Weights of a small mixture-of-experts language model, trained from scratch on English Wikipedia.
Size: 9 layers, 30.2M parameters.
Experts: 40 experts in each of 7 layers, 32 clamped SwiGLU neurons an expert.
Below are experts of layer 5 (counted from 0) of a mixture-of-experts language model. Rows are named router (the router's row for the expert), gate (a neuron's input weights, with its number), up (a neuron's input weights, with its number) and show model dimensions 0-255. Each number is 500 + 50 x the weight over its row's rms, rounded and kept within 0 to 999. Numbers have three digits each.
After each expert's rows: "gets" lists some tokens that make up at least twice as much of what it gets as of all text. This comes from a sample of Wikipedia text that the model never trained on. Tokens count by the router's weight.

# expert 6
router:485535412454433413421463489500498509466512510525467483465490522449400461564570456496455490535509455442464517571578441463482486588401520449573485567477474586511469481562488477517571483480565483588572529449478500460497494539614584508518435503424451561452529516516549462447467491571471507460490639548502465592450426539427394467535503461524422554369512576524500506515452569496606468529531466521412423505505561511558532512517454473494402440504558543589593460511460590505452484559503525423504527502543511477577569524457491518514473440489415465525586567484481440493516506479517502573561529498502480439512508487583503469521582498488428557465511489490508503499468455489564490565512583458510473457468517379514517650528459438490446484478352472416492472547525577487506437496583591
gate2:462546575474512455411532486502517503469501475468555530535500477513477537651494450548524462482422544424468568483513450512510496492419420545440508479467452607516518467531457456498448542408565426552537442365510563490513524483503487522522469458477582531480592501517558476456514450530536451550464410501415538496460454455463488496524432491468600546637501491413524600481529485537458461523491573490472493517449538416527590435482454583496565546484444506544539507573512478469468618572628454444493555519518461461550538436506573447552575561506636532465493518624367477477491464495534513522446489557474536447584448436599596508476438470492481526422485526478553507482469525460554550483469474470517445543466591481503493534450515459460462471513394454445602459465542551492570533537552484
up2:427458554503513506473576553474525580427495503529413524475509544431508486489472520575561536544596574552477491498495475533569439524350557618499463482412453496481530537553506570533471550474562497468537612419413428445432504557479481527557421475505432478460485511508525490457398449589571577475540439501488465539463502500500423450440466550534484513497497512503434454536452517509542518636556497529554527471446504476434602508512468548556449466418584456525617516464481539507569421478500539559578452533508421578521525479446571540466453528407450499475572481502454527504566515536519512554451515441422418525445463445475480476507481552524394455517476435503467420562526532527496587516544482474485481503521518487419575583513431470533528577486475486490545444473570577566409642464425505
gets: "0", "2", "1", "3", " to", "4"

# expert 33
router:439489431566406502466471492509547492392483482570484332453520508426410506556493412501509487543554484512481624502652469456489485505514497515442475583448488512527437597499537505543497487444617581562501478456443535460500462509539510427448598499419343542448533470441510406443500476479498511540483491406520560635513493490489416428505438456529396546428476512514483518467462460534510647447524508471483501490498565525519571509452527503511409424522486501618533518450470505521460552511510502498478508501497538501543402563432495540521446445504511472523581498503564426526495504433466548456517543537516484496444487496559479501490500520471558459500630542516478540505597507416435451543568565487577496545459522515458463621509440521493484491504464524472527536576495607451456450529528527
gate3:471547493577562526523561476496512461509470460530473471495403463553491484501444485498445465487513475562466527586662429496421575499452595494431458526483452529591550556455542573495465519529518614490560495443468422444408464522461471370509540512529447514475550391408543437574460513549484567581495526538465522548527477436437551516453523526473433477456532423568423484529508555534527525530430582653464494465617534457478516495535537430488515466560476482499454384517516514538436509459520561505447475500475555547404401515482505489572436483626520430473490527417481565594482547446519442499454490459534539396481552514500487460481481540523450471544502501468456596530549622450540487439551458496468498539511510519458459529483424505507408533499467554458555532426477591523447550559482523
up3:465485537506414542492563515544484453538534517511477440456587477465544515580550468555498513431499459464577462501475545494509457443487430543522563523565584400490439606495491419508506487554498455470497517536522448448582472548616498547534432582493566457536486537472401526358483546506481506541466496429481482496463484580549475427580535471518540502537518568438513478448557514520482485475464417398513424467495516508497438524507607505483437500465495437544538551480471504462551503504510519473522512455407545505583545538482522436419570453474419618560475539510459460510472485506515576499474521576415462523478490478451441458591541489451489552412426459515524382540479380460505418589398477590548420475402482474562435473557595532499475498500573422600443442528572419554581465511487493
gets: "1", "2", "6", "7", "5", "4"

# expert 26
router:508498380502478396504459425562570532460514418478458511410457527481433399507519484545564503507499492513532549630575491411559468510511513473524501506476509503532513495538604432625577516430561573602553621495517507465536522402420597509450550445435471552472541439478516435423534535534492467451456501415446535576473489496357469463510574497476412520451544554507492540459501530487620570468441514445455491500511624470511470505403564513425481420478602511563526472550433479511456485526528549474547431550581550450562510483560537481509450522532431464513527449515526434577528521483547452463444572564463462409523549496587544423497558465516490539531484479469431568519586589461456453588549464484540515515460487486472402550471445499485437500435500466501499480510512484504497454488498492
gate5:540592478495528526463479454544514536446536563468488576447547407566477534481496500400379534443497456498584471495394492568483429473541608536515528478471488487534424504431575486560437403515468441501489462438529495546519467433504543447511488468469538400510473462508556418530501515442476512477548504467473438560512541515451431479457574559457518542540489594523473508477586545453504529548452413586534465492541624484519486549410454484459561532461530488535433563637473429486560516554555488552619529534537444454553600628419472382503490523528522491487407512563458526519581558500541527425571516502432514469483541475513602535416462443490465504487520474496481502569473508456514507405553507468576483459539439518513539456403549510514531439549456445585524513403428549493563472442493447
up5:550544563524500572541361535563533456507463463412510517466530546474456555516469419488447450541552542517509560529462502463419402509465497508559537458451492521537512623473483593458516501585541504534607545492527429505514503473548490477460473609484476538465453455457494520387504455527555411497579351449485530572500573488449443549472500409535487558563599536445573485525451426475540493553586630552491470514531560461481515485492536496425489502553584452589510518464532471481517468452499436590493447531465574511488545478529520500493520654487485490533582464556549541470490477491561426485538445465549460434471374593546508427487492443461507508558458518418468433568541553561491491473520456443514550449556559502490420520460503474505403469432570452457459487541442458445466400507538480
gets: "\n", "\n\n", " |", "|", " ", ") |"

# expert 20
router:452508406539394422387463415550491493443459397486485516480419566522459435542549475530505466523522498456512536636589422499507525527456482514524512599468479521550490484511537521480536504478555530579518553474578521477491554498560463533480459505435492628473508493475536474426453579612475445446461513463520533597433422462483451453516438495531511428480549574530503452493477521496473510485443530530497489549555581473478590475456469550460426487469466525653650494493460513409490596542521526503473456539535493418462431516541473514509501448464500420506552441482527490588460521448454505421487536483444511431517528486527623525487485419460558486469420502456530451457667488487456492551568589454552508518451521465420396492519459371431526514554493473497489463553508562571503522516530539
gate4:466473500446557415538469510560543470579491495463487490525443541574531508572480584492531469517454474460469506525456553570457502498470617406411578449471518504479473448431578514442526459484518552398471473526477512600528491476554438566444476476448496498534578417436497474515502593508573403421483434580601460540462467539512491505450441491513498430473481403494499481541405466489553491513514467578519501536526468584491458433459529535484454499503541449524494454530387462579468495441550652512538441569513593444500474476455505467590612534457531465522500517527463450457535567511550532555448441581460512462534419550486460457479451573459414582547488495398577506527478592536507553596638472533496485488476589519433455463451380462460491470471555499578458533520453439521559490523498458
up4:522537460541435450529525577504579484514436526474435481474398553493490511493489430591549431445540416535394439496433552509511615471571484477416414533458463521433552584454460530504497538402529500583457528504478607483423561427468515454545564525589520431566483608477537415507433501521459416548589517505483566593476527500496484582528537458498504455460460470514507421454468557450471487515528457548565460522511589505486512592441581535511497537504557512514500569458449541543564419492459450482530499509468577470537521543417414434502467545543463461420493498418527405436494561414450539458514537553445554521503480498424529525563435509554506493513549520491469496482583543434462420439441458593523447552451407512475477518413434477540553499496499475492531503485427440629541512504443602
gets: "\n", ":", " |", "\n\n", "-", ")"

# expert 17
router:495438468491464490473505579464507483435443480500481476460452477466430507487505456558497447492532421471540556540566441506528472513491516583544464632425519640576447480563541507602608508454524479544473503538379573480516487481485613432498577490453496539446632470460532437382514490477528474428456589463462500533422467518469436435457504446513368577437535603556446550547440585485560513472514554565493475553592549552533452492505533458412461426499513544498515474525480570443372550582543586570528452535502476545535473513475515539546409495495429501544546417491554528581492527471513570564549525554522497447503510496560467468496492432538470469444538456570453515436543481518542442551524466488513475465484519393442428536536482472439558433424442430458481477502503526479483422465556533
gate2:520469390463536429639544515615555526603451510562520572499535572515477523496604525683487460438493435506518456508375420405541491546522517463470435566484422493513570487536404443542563447471548505489432464478490509523614407552544486453509503546545430471586452499440506461494537520509474442449500515480424617520505431451486559526484508544487508522415613509572466483543454480432524488511482544379542473546520485476530487465498555436507479531482513538387594546494557488492473485585527595515494507535604585479452400520464552484478532491515495553489551415456400461488480498424522531543483569487432453548448444554533542513514504562490530449489516509553495540429448511506462447504525466527490486424458480507516416518539527524418499446540519406472508514511464480551533406487527565
up2:464519471459464503483472532510550409425473535587398507440551461543470484540550465618515500562503424541434405436418521475547521602488487449423475467430525502485550464549511558479537564457541464603499445520466476496537478561610449596465538539486453369489479467539561501466488489545563518497562476516526486545478520445532471489467440482488519632562536479505544476612480573468544474544474504415462524517524459447522496526533489445570441597494460452450482478500490432431511541410518563526473471539473528430534502431544434542568496546476470411564534537483541441511544444472484626649493498500444428577490534459544506561418563493555494511458589510468515591429496473456476527472536526593469465455547460589518470545437451493516565465370566436537592476496471598554465491460492539
gets: "==", "===", "\n\n", "a", "i", " =="

# expert 2
router:489582471531456465389410406597495554420441434415545507451476497482482504490401445500508529502492441465499529566471465492511530553449482479505527534443485467574438433482552523529549523427563537558552580455540549467516472496597479587457534478404522538564558500450473439477404525564494480448466557401540523556400453530552442507621497491516581520509559517476510583469526489479540542475457511516518501490531541441527515441451453548461489534514553504585640525448418539446507483534425561464457486494531436493518420461495531480508440478558489488571558420551495520533494560533463458457497530496464499481531496489611586430511505456497535545464450520425450499462500557467411504473566618423495526497452500504553403522540399428431504395513457391459561502595587584506579436501547566
gate1:377533520532487552500558517640470508413447520386514474493449448456524555506461465482630425556486493578528514435525512470612478579493456515535497490475502506495419558473462522426471582531477511484571419522462405504528499502481402585513553488451452456472465509471417508541442527476572468549449485504519437552520542534561461409559476544432547438548589511537550451487537565457500478500552506482545504537470538497554589573453577562496471572469543527506506458534525592488584465423400501488509497522548453490416461495528579498371433458500549512448547510434492480522552510543487512549545508497594527591536484500487593395419469501532408551380423513379424475615548480513486541510495539519477475473494516599437532504473553439474484536464548527458558465497438579525537487557518535
up1:551540415528530594421434444470492545423504550430476539430452463527448523534471502573548510531506495542439485548546489548498370569486414418526573488570452467520508527405564551429468485415413482469530551459461545508449509470504476546474441529415420490529513500491515487522448421435590583561551485420486447425599458436478572464384458411558514444459549538547559536500432495466556505412563453484453460391506510467515456570558538442512509481519520524553447564489504527441467480547517467560446576439485500561532476578593522578551602416546505469531480539490616468489598464477578540468513478579547486581412507524462550461461430492500513417508474540531500493487500495529455482526515613463550536453569486448519448444471529539502528472505522501490594525469492481532536405550525619
gets: "-", ":", " c", " |", " at", "|"

# expert 4
router:465501369547467435487473540499513521430464466514561481412519562468428424538458471489511503475547451543526559625544390433550467637521463562508580491475578466509510481497574408573535489479595523579499509534406532478511446492609485482438542417419469512493559459455529458463503525573488523523520525385542575600481468540445406425501458508490404492486606569555500528535467466544542582481437543556506419521616559475456476448465527533460434520507541568510502506523507499477489516587540581512451477465512460488512409504482528471496443378468402527512555483520489457479547554484430524521575538589501493480538488498544540537546458435458483494454476453369508522485455548438535434613540510461485479570487480420440441546516429534437501459447486429460516436558562454477489523483550536
gate3:421520428601505487532464521466503588437388523533517518545540458515477460512540496463523519580593577569518569494538576514487554554539437368482431399444471463486453543472607555491496427505498476501527521522575505495458480450555537551472457531427505550577503578509554466551453568442469474453464582446464412545522401486462523503555421542472482489532597434487484506602529467476585560392523516450513455512516560479439454541539397421520464556460532561503426492485464446422497462562556491440381512477483471477553546489449454493475485531404517558545591565471490519491506517529545528441537561563444472379554565547539503381499458493534539505424470510462485444513544559509552387562471475495523554527562479546505541535534484507579454484505435423480538437556510443502548584435474422
up3:429481515473473408534544532485552535411511591499432501489545501479576508464411475530508522450455555502417550501462496510480494516475501613542485469533528461459468438477480536433589542508470559595405415506482451463497593461585516465461557568498431521422508506459516503456491393536535510526538536491558534456514537580428514446489463457510441424572477564537492439432533510514406483423486500605463494542523517522612539477547541615457475524517558527505467527522479582445518517461346511580557584567578496571551373494458532473591560499437495471495546472481517416431515510476585585429512429489445524496423462577473482531529477471481425522541449435496514423495408519539497496546586531526521431448516505382478551521466509489503567546459499502499490527554590477416462601600530481
gets: ".", " The", "s.", ", the", " of the", ")."

# expert 22
router:446507446459495445520477419586528570468428376574571477473506528416396462518501402441538473471537454491461590570585440546548575522502539518559483578494589541558486454483484470612520479519440529592500440552500521488547481457446527434369528493430489592503528517515505503543505423488474429421347545504499487600514482443409503448510504545488463537493523533506482506583523576461463645523551461511443500537586569455521516430478486449444517424460519510560498470490555496437479546547509549401538458528559498480495554550515522434545445379537465431461577451563485519548579538504490619460551524490567503384493458532481435488589551425451469457488524446442531492518523521475563445551560544492561468529552440517461527566513439497460501504509471556499524434533517482509499422524489547
gate2:470542509386439441554507496454519472436537422496535478435557542582512486472535610564528471451525487483444499490421496585545546493536533482481512499510493527461407516482434559518529511515438540538581393573518454475575496581515519542501573517457494545497499452602506376530525478487445511561423444533423458509519475574408597475538510572459502513552453490516486489507407462523462491477498484526438388571546410547467539492484554533484484504524441497559506491604526478565478493479586493542522557489518451527580562455515518515408526409453539546483612356513551460543493395541511510519471459448454366530474546419536510466487496426469507494535506511394484491605454514495438415548655508430543547531506482523479577514460498577473478479472488526487513535561456503551490541649458436
up2:460498446547495570461491427449420560394454506447421542598496521560570439450479593615453483469513536540513529478451469421561493457496541466488483465553446489569554539498542521459589474413469451506427511531475450470420504485461430557417599554545498469530523560455455511486525372514527511430606526476551511476530462527507450560563563475506512475528620573500547549474497491326551432493328560531543450506473470505634504569475562507476495430405484392518508395461489513493499490520515417543479490460460563531496469542537466448530415460528501409462503542499508524505538495479520498555549536572482476591513517463451568499559454443478477515426433543524567440500542436503493550492483563515525563567454556431560501487537519490492505541493463520455452457490507475545535539429466619
gets: "\n", " of", ",", " G", " D", " K"

# expert 30
router:447478361540395484480501454502526563511467478496521398472483508490407490577532457482477482472520518523545520561578456465429494502503472461464446580514479471484510505538497449494597512512589506586508501469496562462555513463555508440492530487463409590503541538518527493376452467454459536507463516352506520621502411520458361439533421485515543496455507560532478489413435487564525577485530480541505490462509586513543529443427552509490395416557511507646531496463470531484417501560517558402461455540503486458493478520483459553512456395441466487517601472523511438514544507480466517511600472495504473442476531534589499446502543469517513474483535522524461559491616498522491446512493602505554498548518509480474438569587405447425508474508407531396505505565561562472529383544616553
gate3:489519511534446400518420493481469555541612513430537545497495514477442525530491481451424447511432485503495478482510525487476475469483472553515507505434488596410529536397569519508551566417545506558571505472509540505494499599514405519457519482462455423486439514576597378520545462515524607595449496473498487546454512510496421579468528458387497482530401519520470497486494531442475509471488462486512516512535495481523583426627493495477504516444361533528501426459511528527537507514427484539485380430470520483435479505556463498540453475661489527536453585547659459567450453510472491531512508564446535470581592380432513485484542556478580430501523466509503495441530480578552396452461519513513549458465488453471457458528565445476558500446473596465501511506501492625524493600458452
up3:414552473477476516500546573633525545464441501478511453543415570478502513508537474516539496524474491377553531478510541430449455432545494438503473643571584471492531480485481533427579535510406485514459533488419574453590484579472541435616514421413465519520493496435477518407484457536480496449537491567441466519461466453522413530468378456519549478424449451571618543473458507472553507435573435533468453463459428531536513416457521458470512505578541433543536502530429545530465474535444537506384450486534501546550492494464527525493456449519499590524511488514531505538568539545424477424487492447530420569370566456550468481501487512488482535530527524429497563493504491575472524640475448502486541508507428627529525600524486526479497517570494447466394521540561525481506409422503550
gets: "1", ",", "2", "0", "5", "3"

# expert 10
router:370514463500462466499454421457512488404449456530457364533484504440433433571503465565455481585499414564575476508606471486524533460474484489509529550499456511542463570541591515536554529416591581592565569415513511517481462479529501485461544462421388524445589466436494493497395452512518470521430481451511552554517446570513380510531438407411467521422552513531478509471425500518536569465511546499505457499531593405500547457494511547524461406512460454566544476448508487515474514539468555414521491526526468534580470577397499485511441421524435418488540491521521524566520521500463512470528515552512496453517510499569500525506473508496476412492607602520580517481603507484446394544476569481548495603441495495536412562513461550493488512491433528506506527567571582465410460444568484
gate2:462471503463478440517460511433433468464569470510542468507418523438463484554465488483586444581483457551380426526509483388695553509482457451522490489518471423496504536397577490468519473415511466454401522547474496516579435524489496455503475451491473494524523540492555445550560467569512495484539421489486570517554570501401472491561488581449539583416499423534586495474423573524467532570532472483520487443506526471588543580499502558499443483563505464457470503488435465526496491517497493569543520499572455474479498458429609526376421399489511545535469580449405427379549575479556538512500531545512507471496473467505576422400455564532510514557559536494560422540464542578593387578532497507501539419433479528517444529516539495478517523475498407479463497569517483476478421513504446
up2:564473440530487475547509537490494476453447411453531513440511543552564529443407509536401471490571514447585457537527434472535409607492402441472517416595494404535468543589535604530478461554497522517515478524484501376451498438517449546523444452509508488485505509540487428447571436489492380518660446393476476487533480492449455453562487498454485478520499461533530531488444586556597509518423481525552509502485514499491484518474518647525471475400548454518465525442538551583484578547547577439452546518489517484566491506479532416514472484507471468468535448584513502385490491571493491455493549535466537508569509500513596477488490588495509415462445506455521520495567646368535584493513558436453454418501512477425438504463517509539445519499454498553556477580535480524399515512456473
gets: "2", "1", "\n\n", "3", "–", "th"

# expert 27
router:409589455511438458485414461548569469431426415447576475446460505478446472530499443496507492484525461479544594658549504527492503532517531461545426542550484575550553447475486493571554516462612543519505507478603565443466498490575541537501442448420495545477537546491518443468425509640429492476442533449560457571447471554589427447494448533436488456505545554548481514525546499495519562494435520498455479503545549477506549453419531534463483526475474513671537500549513534341510598518501478487455485506554459523516464500475509412534500529443447471434550463513449456562452523503530471384478504548505567442462486510529561472481468500440497446464569491477535521497616429528485438521502652444483492560504525455425493540533404463406545439473447540514573522538550573480459468506556552
gate1:490446505459475452570535561542510402535545420565609536448358531434466559481505450542532591396468523524581581607483472519473537518468435476447457547561422522522484543463554497592441607577498421444538504456546493474467402502467564480474517469438452539454566525505450436512543435529556483536510556564535556444511457552502540501471518511452469398489500592529556538521515535443493481464386580473397568518472462536450571499505428419472564516572578538528549472422539542543555442483556484403575491477471592473463399516437449435470426492512506603527476476404431501468483587443481474499515474523474527487460513459525589400570453496409475460464437544502589526513502490472480501459499463418522428469542488452507515568561490542480513505474464534536440433558509528514454453521447512
up1:564471470617487420439494474557509455495508518425485447499441552499506513477518523500519478512551598483541511433560433570494543525579549522501483448406516589378504554545436477450459469538425523491553515403482449464549581430500527519529486501519497507509387405574580494474600501443414496579521524534584471459440511529506509343537505563369525443476416502514422485488444552424540532486486502434466449547502510502554446435431445483550514435535499484465592529446539484467528598494534583439527483498513470547490525545493504477435568548537488448505414515595532533473449543485449517438523457526427518478474560542475548446506539412525494485487479475428598555516509523495439463540492561604467480484547518534554521628535554458525639512550561517454558566471513574492586553435529441
gets: "\n", "\n\n", ".", " |", "–", "-"

# expert 38
router:449503444449461382457451535509539522464472402483552481437485466487470450514491438461510390522554415495521527577539507464582415529487467520468533509527523444526447497542534461647529508489558635599472549486362535546512523477458551494494585453460485527472580507490468483470481499481492486497531507471542504596484529511485400421539499486493462436424542564614476523486444518478511525458554537522496452498640635438580525483498518491484473466507546558518602440517483548418428450545498598492478473507511586485517524534370574471503450511475439429473572446502525446509548509490442526487581582564528484477534453527547479535501564490466496461461513406481539551477474549499549448585499480419516470580409468470374445542466507504465507463470551421384587373532520514495497511533501486
gate0:488498466506477498467481514506455513572479489505469463487427461489535412349433443500445568499473491504553484535535532479519514557458503507473543463480572415497484558516513381501498485542496481420513577590565607579524545476454537487411499565462540483589451521450487620366473485588417512528506497474553563539505445514542486513439565482542511465597610489563478591490495493518469501462471534521593538530556567397426494441476540382502535472542549539486502530483524430526512511495486518553535487483525609403562399507578497486478507465532548580503569469358502504480439557559471487439426471514455481487486440514518471450498536386471482474511526386561377541495527526521494458553494422489426456571444457446563461439461434509495476482507520489538476412505428522495564572373504532
up0:494445510452415396448422528402458492548520413519568453531508490516528487558465553468541549506520420548519520542476522483457419467547541432441483517573525525505423541529436452482410492415397476543396486434534394489563517515547578559625506426513506503530526448556480451638510508455470528491505468475518498516552471436508478470511500523520448453564560522488536487446519509444508589432502513525499457505505553525492560461442521475464458506560569492607576528552463515543551402465503546503522546490453479563512520386361469467432585419578549445533528480493487539471496442441549475429574444499433573638442437393584469544518550499461519560487496554490489524454446538430429545558473536497485486560612436529538559511492460570428506530602444488457544448478553524499507508545565494
gets: " and", ",", "'s", " The", " of", " the"

# expert 15
router:559525349422483433513472529544564577446453400505515488457476599474424412505475509502441449473543423506495480617564430392518483594464481489432530536509608503503444456507578457517597504476579530580507550480431515505541495457586522457408471481470457526460514464449470494454532572509471483470453527507520474530449468508445402430567545465545411514485539491653478517525449516458604614491480526527478447514584567495503487470478522505482408435461594558465618472512471563463494482531487607477483505519562562503496426480496539511468511452505443491481574457511471450529498550489456484512559524554437493439437455470630475493518506496492522460462474517440487525514410541516516467584511539531525471512453526425444425590549431490424522489392473413464544468593473488549582483490515570
gate2:464534485555497412464416480513505483473436562548511497476577555506561519484426434560414480399507515555571426489471575438506487527477447541512530412551539442531534453505530511414461489524510460430511547575458442479444527458535465454505556470429399557469558494531436413540547602425515467499560470494457499451542510517485500587496428414546516438484490524607403487560607508519521490449452623507552447526525451448543486534620576511466471526474439539396431516523490456566567547448510575502409504467612547453507498475500513427542421453554525427498500511509540456498544536450534473544530507489479459395501461402548461414412463462572403377576511519519502521462495539515548507567496572609481579528583478452428543488485468530519429495502537473517517487513591439559542473532502529
up2:460428450519449489559516524510517484545504434530575506609466550523487563551497554468522571444448502422508512532428511475456447528531580508519516597561473521500428460477452505472518490571441621464453509494493524500513517548363522533580487478571478578513464422537452565438449460544484458438495506437431509574494509446474548542501508588453579511496472489443595529499377453475382457450468507537489499526428544528448580493461506464538520488416507526605519475480524517461470576504527489425537458558385614476498446429475392461564462491458647555435579537552527500572472494464501525486441509468440517554478463499504425561450634463509600496471579486522513532480446513486562555481502512498532574498509508469546551479461458528398491416458556581455566574424526595471436534444485525
gets: ",", " and", " to", ", and", " the", " is"

# expert 24
router:453505390498436376551443410478526567479405451545513428440497534498458424541462510532528538478496512504484502538592434444491462576449476546528471447512523494547563494567561498524548569462567607517548533469489525447481558447458522513500518455512430522491528492450495383418477481569481510580524592390463615558541497462528466523553494443502521568402613510486470560457505507508526558526489554453445476497514612495452414479459501465453524404515521490489529510550376444494444514526502619495502378490531508471535478512591483445542479513470402444491470479585530473491465535468477504494509608505386438493490519429490550517558485426460514515572508507457477496521570616426555511508589574554557437521538484429455536598527479541478455464492428389460409559543553498543526516499542510
gate5:511478577496481490565460466430553424474371510507550441485570435578487552458472399572567477503516460535474411446521474529516437511520510528487506567501474496570437591471451556456474539492492549501481645501435536433472512452538526455531481431539498394550612468523497483402384349425515480528520554516399493494574499475552546518445488447550536572489542531469522560482456596555505555535488453443532568450410575434525493513547554412467542400453510442502483564525488544507530606464524457573489403450428546431455486527563501393450468514534448414541517568533444445451488540473451468512559542534448503556456433511456406511469524458464458453457521572483561506465447590592568498510584539492478509492506478547486538564485530569539514489493596525478477526470502453478579478505482528
up5:540515499584490461457528471512472538390493474436492564587517409525498516477465545454486507432500508462446482569532478529449396502373503518598467553500539397524451431546557507435524374471442502521529472502467488613585561508511466500520409490420532576474480508494519529540401550395513523452566515565563490504484429461505509451496387505581472440484472573439483609394565477600472463538437392507549472493512488435571484508461604501547564534483493479444558521550478463385485512438595524481524551516560525414488544541603496479536488476574447477513449496529502543449557508523430557532490576496483435481462501490537472536525485399494443518530458427482528530501514452502545517647475539547508513477589417412576454507557491576499471522542441518487503559458534491579566526461551526
gets: " | ", "| ", " (", "–", " ", "; "

# expert 19
router:506532422554476450516463453555516563486413419482528527438489545533482496517452454547440515481540478501511614561517382495436498619481575489451535512399452527526434486560510547534543489477630536578532517512510515454462527466528521486441463531524432595525517489440525439467428472648445509483448545472574561620366469514483388435585480468535477485430507519499423520529469545462590532491507562509441382427575573485510511469541455492520464497515496525632511529535470485416425492501547533478459483497545466503508490416545476496499428476469396458539545532565508513475478571446490515563451631506451419474539557466473540532536488476476445517538478500453495510520558572447475554478545598515506539582524422423508484485489487496459501429496424478388539423566522533522609494469568543
gate4:485500483489487510497476513466518515386594500451555524440449466516570527436471507541470465373477521421474516471641578435436479543475545507507502584526448482482483460421466584482367517496456576581524529495491466539406398451558464546453572446601436508462474435544417544546428526579453495508442459450514507488437408447539573431559446540495497470480475440596463520450408514505546474557494425491416580415505516458441476562442525496500526627508519512548485496490490416523420550558510539481503463497586469568530447565525454485546516515528515518512441460558534463453643434528534566549474521525634410544465518498458574494526406481576520591505574455467562522472511522492484552569515447514500467567526509508541495464444560465532533535528485510460511440561550512555481474512540597
up4:479550570545478451485407514553508508465572532538452493514516503511449517559364456435491515573440551469598493461552511517556511572473472525406478466466570549438487484519517444429494456523406494494439525539498487550507531517532534472483535542439569533499486522478436419567488469492489448477502350575522401482412490483465487422497379429484542465552492567510539432521547527553509532458550555518484470457447515498519459481517462556620538441560496528447541639464523522495432517430415507519421504588499530492394514497545538471530494468517544504470533486589540494545472479476480550560536502625565514556482531592489509505512486466452452358556478505437486449464482460609472421414587516469412590506588529455494387422502496433483506519535502497559596497444427505534556532600548536
gets: " | ", " in", " ", ", ", ": ", "; "

# expert 14
router:390439461427392432494441359551565471418414409472461511517494445462358456491500422520489527471497489459471505507564515474529521578467471481518534566484521492549499501552509472556506506483511547498500506489485559463480471474562475570448515480461480561533572524469493452465484524658465492463512544499565482527468512445520465422554482502467556546503510584558469563558456507604554514461451446440493504561538564473514516506544486518478462474494491525600513546542479498468451493501602480517568462481543524443486469423481498438531516468476484391577546405507454475545431529470485513459502548514486487427500512465606568504483623459524447410494616416519507480505720451493523449503457637542508572449510558373468488510458483433458510469465483525532533494540532562552437455451580547
gate0:553439499553432445479527557506400499450498499445509541410516584450501473443481516486518444549561488482475450461516549528435547498502506516532451647503407468471444482465466492467556485513600537481479500424514512560606544573536449571534553482517443539514516477519585559422450509512495458526537487583518534506481537556549416447476518480517431448518505563507555507617498440418487448458634577530602538508442498392481462564473503626513372481512446527516505526423452462533494534571596482590465559502529576532467419554479467487506516428461494474502534398473371410528539492476495482612539404524420496454430495473601563481392568481538425430491546492554476532459495444479518532575521520448463465455533478525459474467483527502522503470475443463476585474499537520445440493465540591
up0:450420524541401517526473517498520497457475505570469454468466435540452560534565457545517480486412433498563509460532589378551562488496481458594594427497532453480506482477549527504451491510518377359495476538532502551543587524483596488500492529490488493436536530413437492553554491441570481403562441526534495544518517518548486572480494509431499551489527477477403503463402531486446572517490487495519452450457471517471518529581626514550439554415514537442515580361569437501450558531467522505501481508505522628421591512477518418507375501434478624531461541511475500466397502523484498459543536488497514557549464492555505518468524536555495517535480488568602436457522502594418574448531501448452563519443505517462580602535549504381492500520451516439478544506544519555428573479498532
gets: "\n", "\n\n", "| ", ", ", "H", "|"

# expert 7
router:438500417586400498543495497496546429363514473498437495454459461448406459509440423484506477489543485480520569561646425460420486504469454500458536589456454473496487556538519506556601507435658496533517515458442547530513458502570536456434487474440393529453597505509483441448417486495472515518532550402510539606457482558521380354538446420527397492483513573530452490519558490527598558443548504543491469491565581479499587526482560474503409462515524513559525479473477543473449534596494537433482464517547489495482442531472510495516422420430420487487627507493493437474540473500497536548557541493478477456520491533557449519485518526471466435485505448469453538482569500501507469490514575481506414568467525481432443571524485507503490421481429496452611456559534571465480427516567482
gate4:466508535423399484505600530509529547490474451487622528533532464527519459526498555480458517433410420549536414629501385481434560522508461467452480414602429579480500501500485454505517527500575527439427479465509523506471421498426556506445499480516428590479470530567511533515448560505538533471508558495474413441436395552543542452498497532472550539521482511477460516517541492535567507532467504588562355531632499447470463494542547496546500445496483465575502511507562550460503493515487438396499490465531495455385582505488487532466597520457518496419526394428491509483448485517496440468499578556529470519529477542489472438499424657507533544499495430522595530490440453519540483469498575497517557522492545514506451591521558543453433447447407476553563458482474484484433512479678457
up4:523509423475379523473508547509526558563523540422503518525539540557466599556529489443493557447459532547499563522532554443449478553528474546564524490568536562512482522545484590473495532443548471494418492470540558478571522455395427511432427426551476461551479485524540563398473616509526525516433534459425435443491502479505514426468509525541592654502451490506417558631475471482489445422549529487577425452423540402430473509457406493410454593512459419405525478477494567407569452510483458526494503421564487458578547504464424536526436477464467557488540556527497465474425461485547495533554585495521544512572476507482546530540526490498489455469493459511570460503579523501514485444482609537573480493435599489479440491525554572573448507576446485503518372593525520466514460550494487
gets: "1", "2", "0", "3", "4", "5"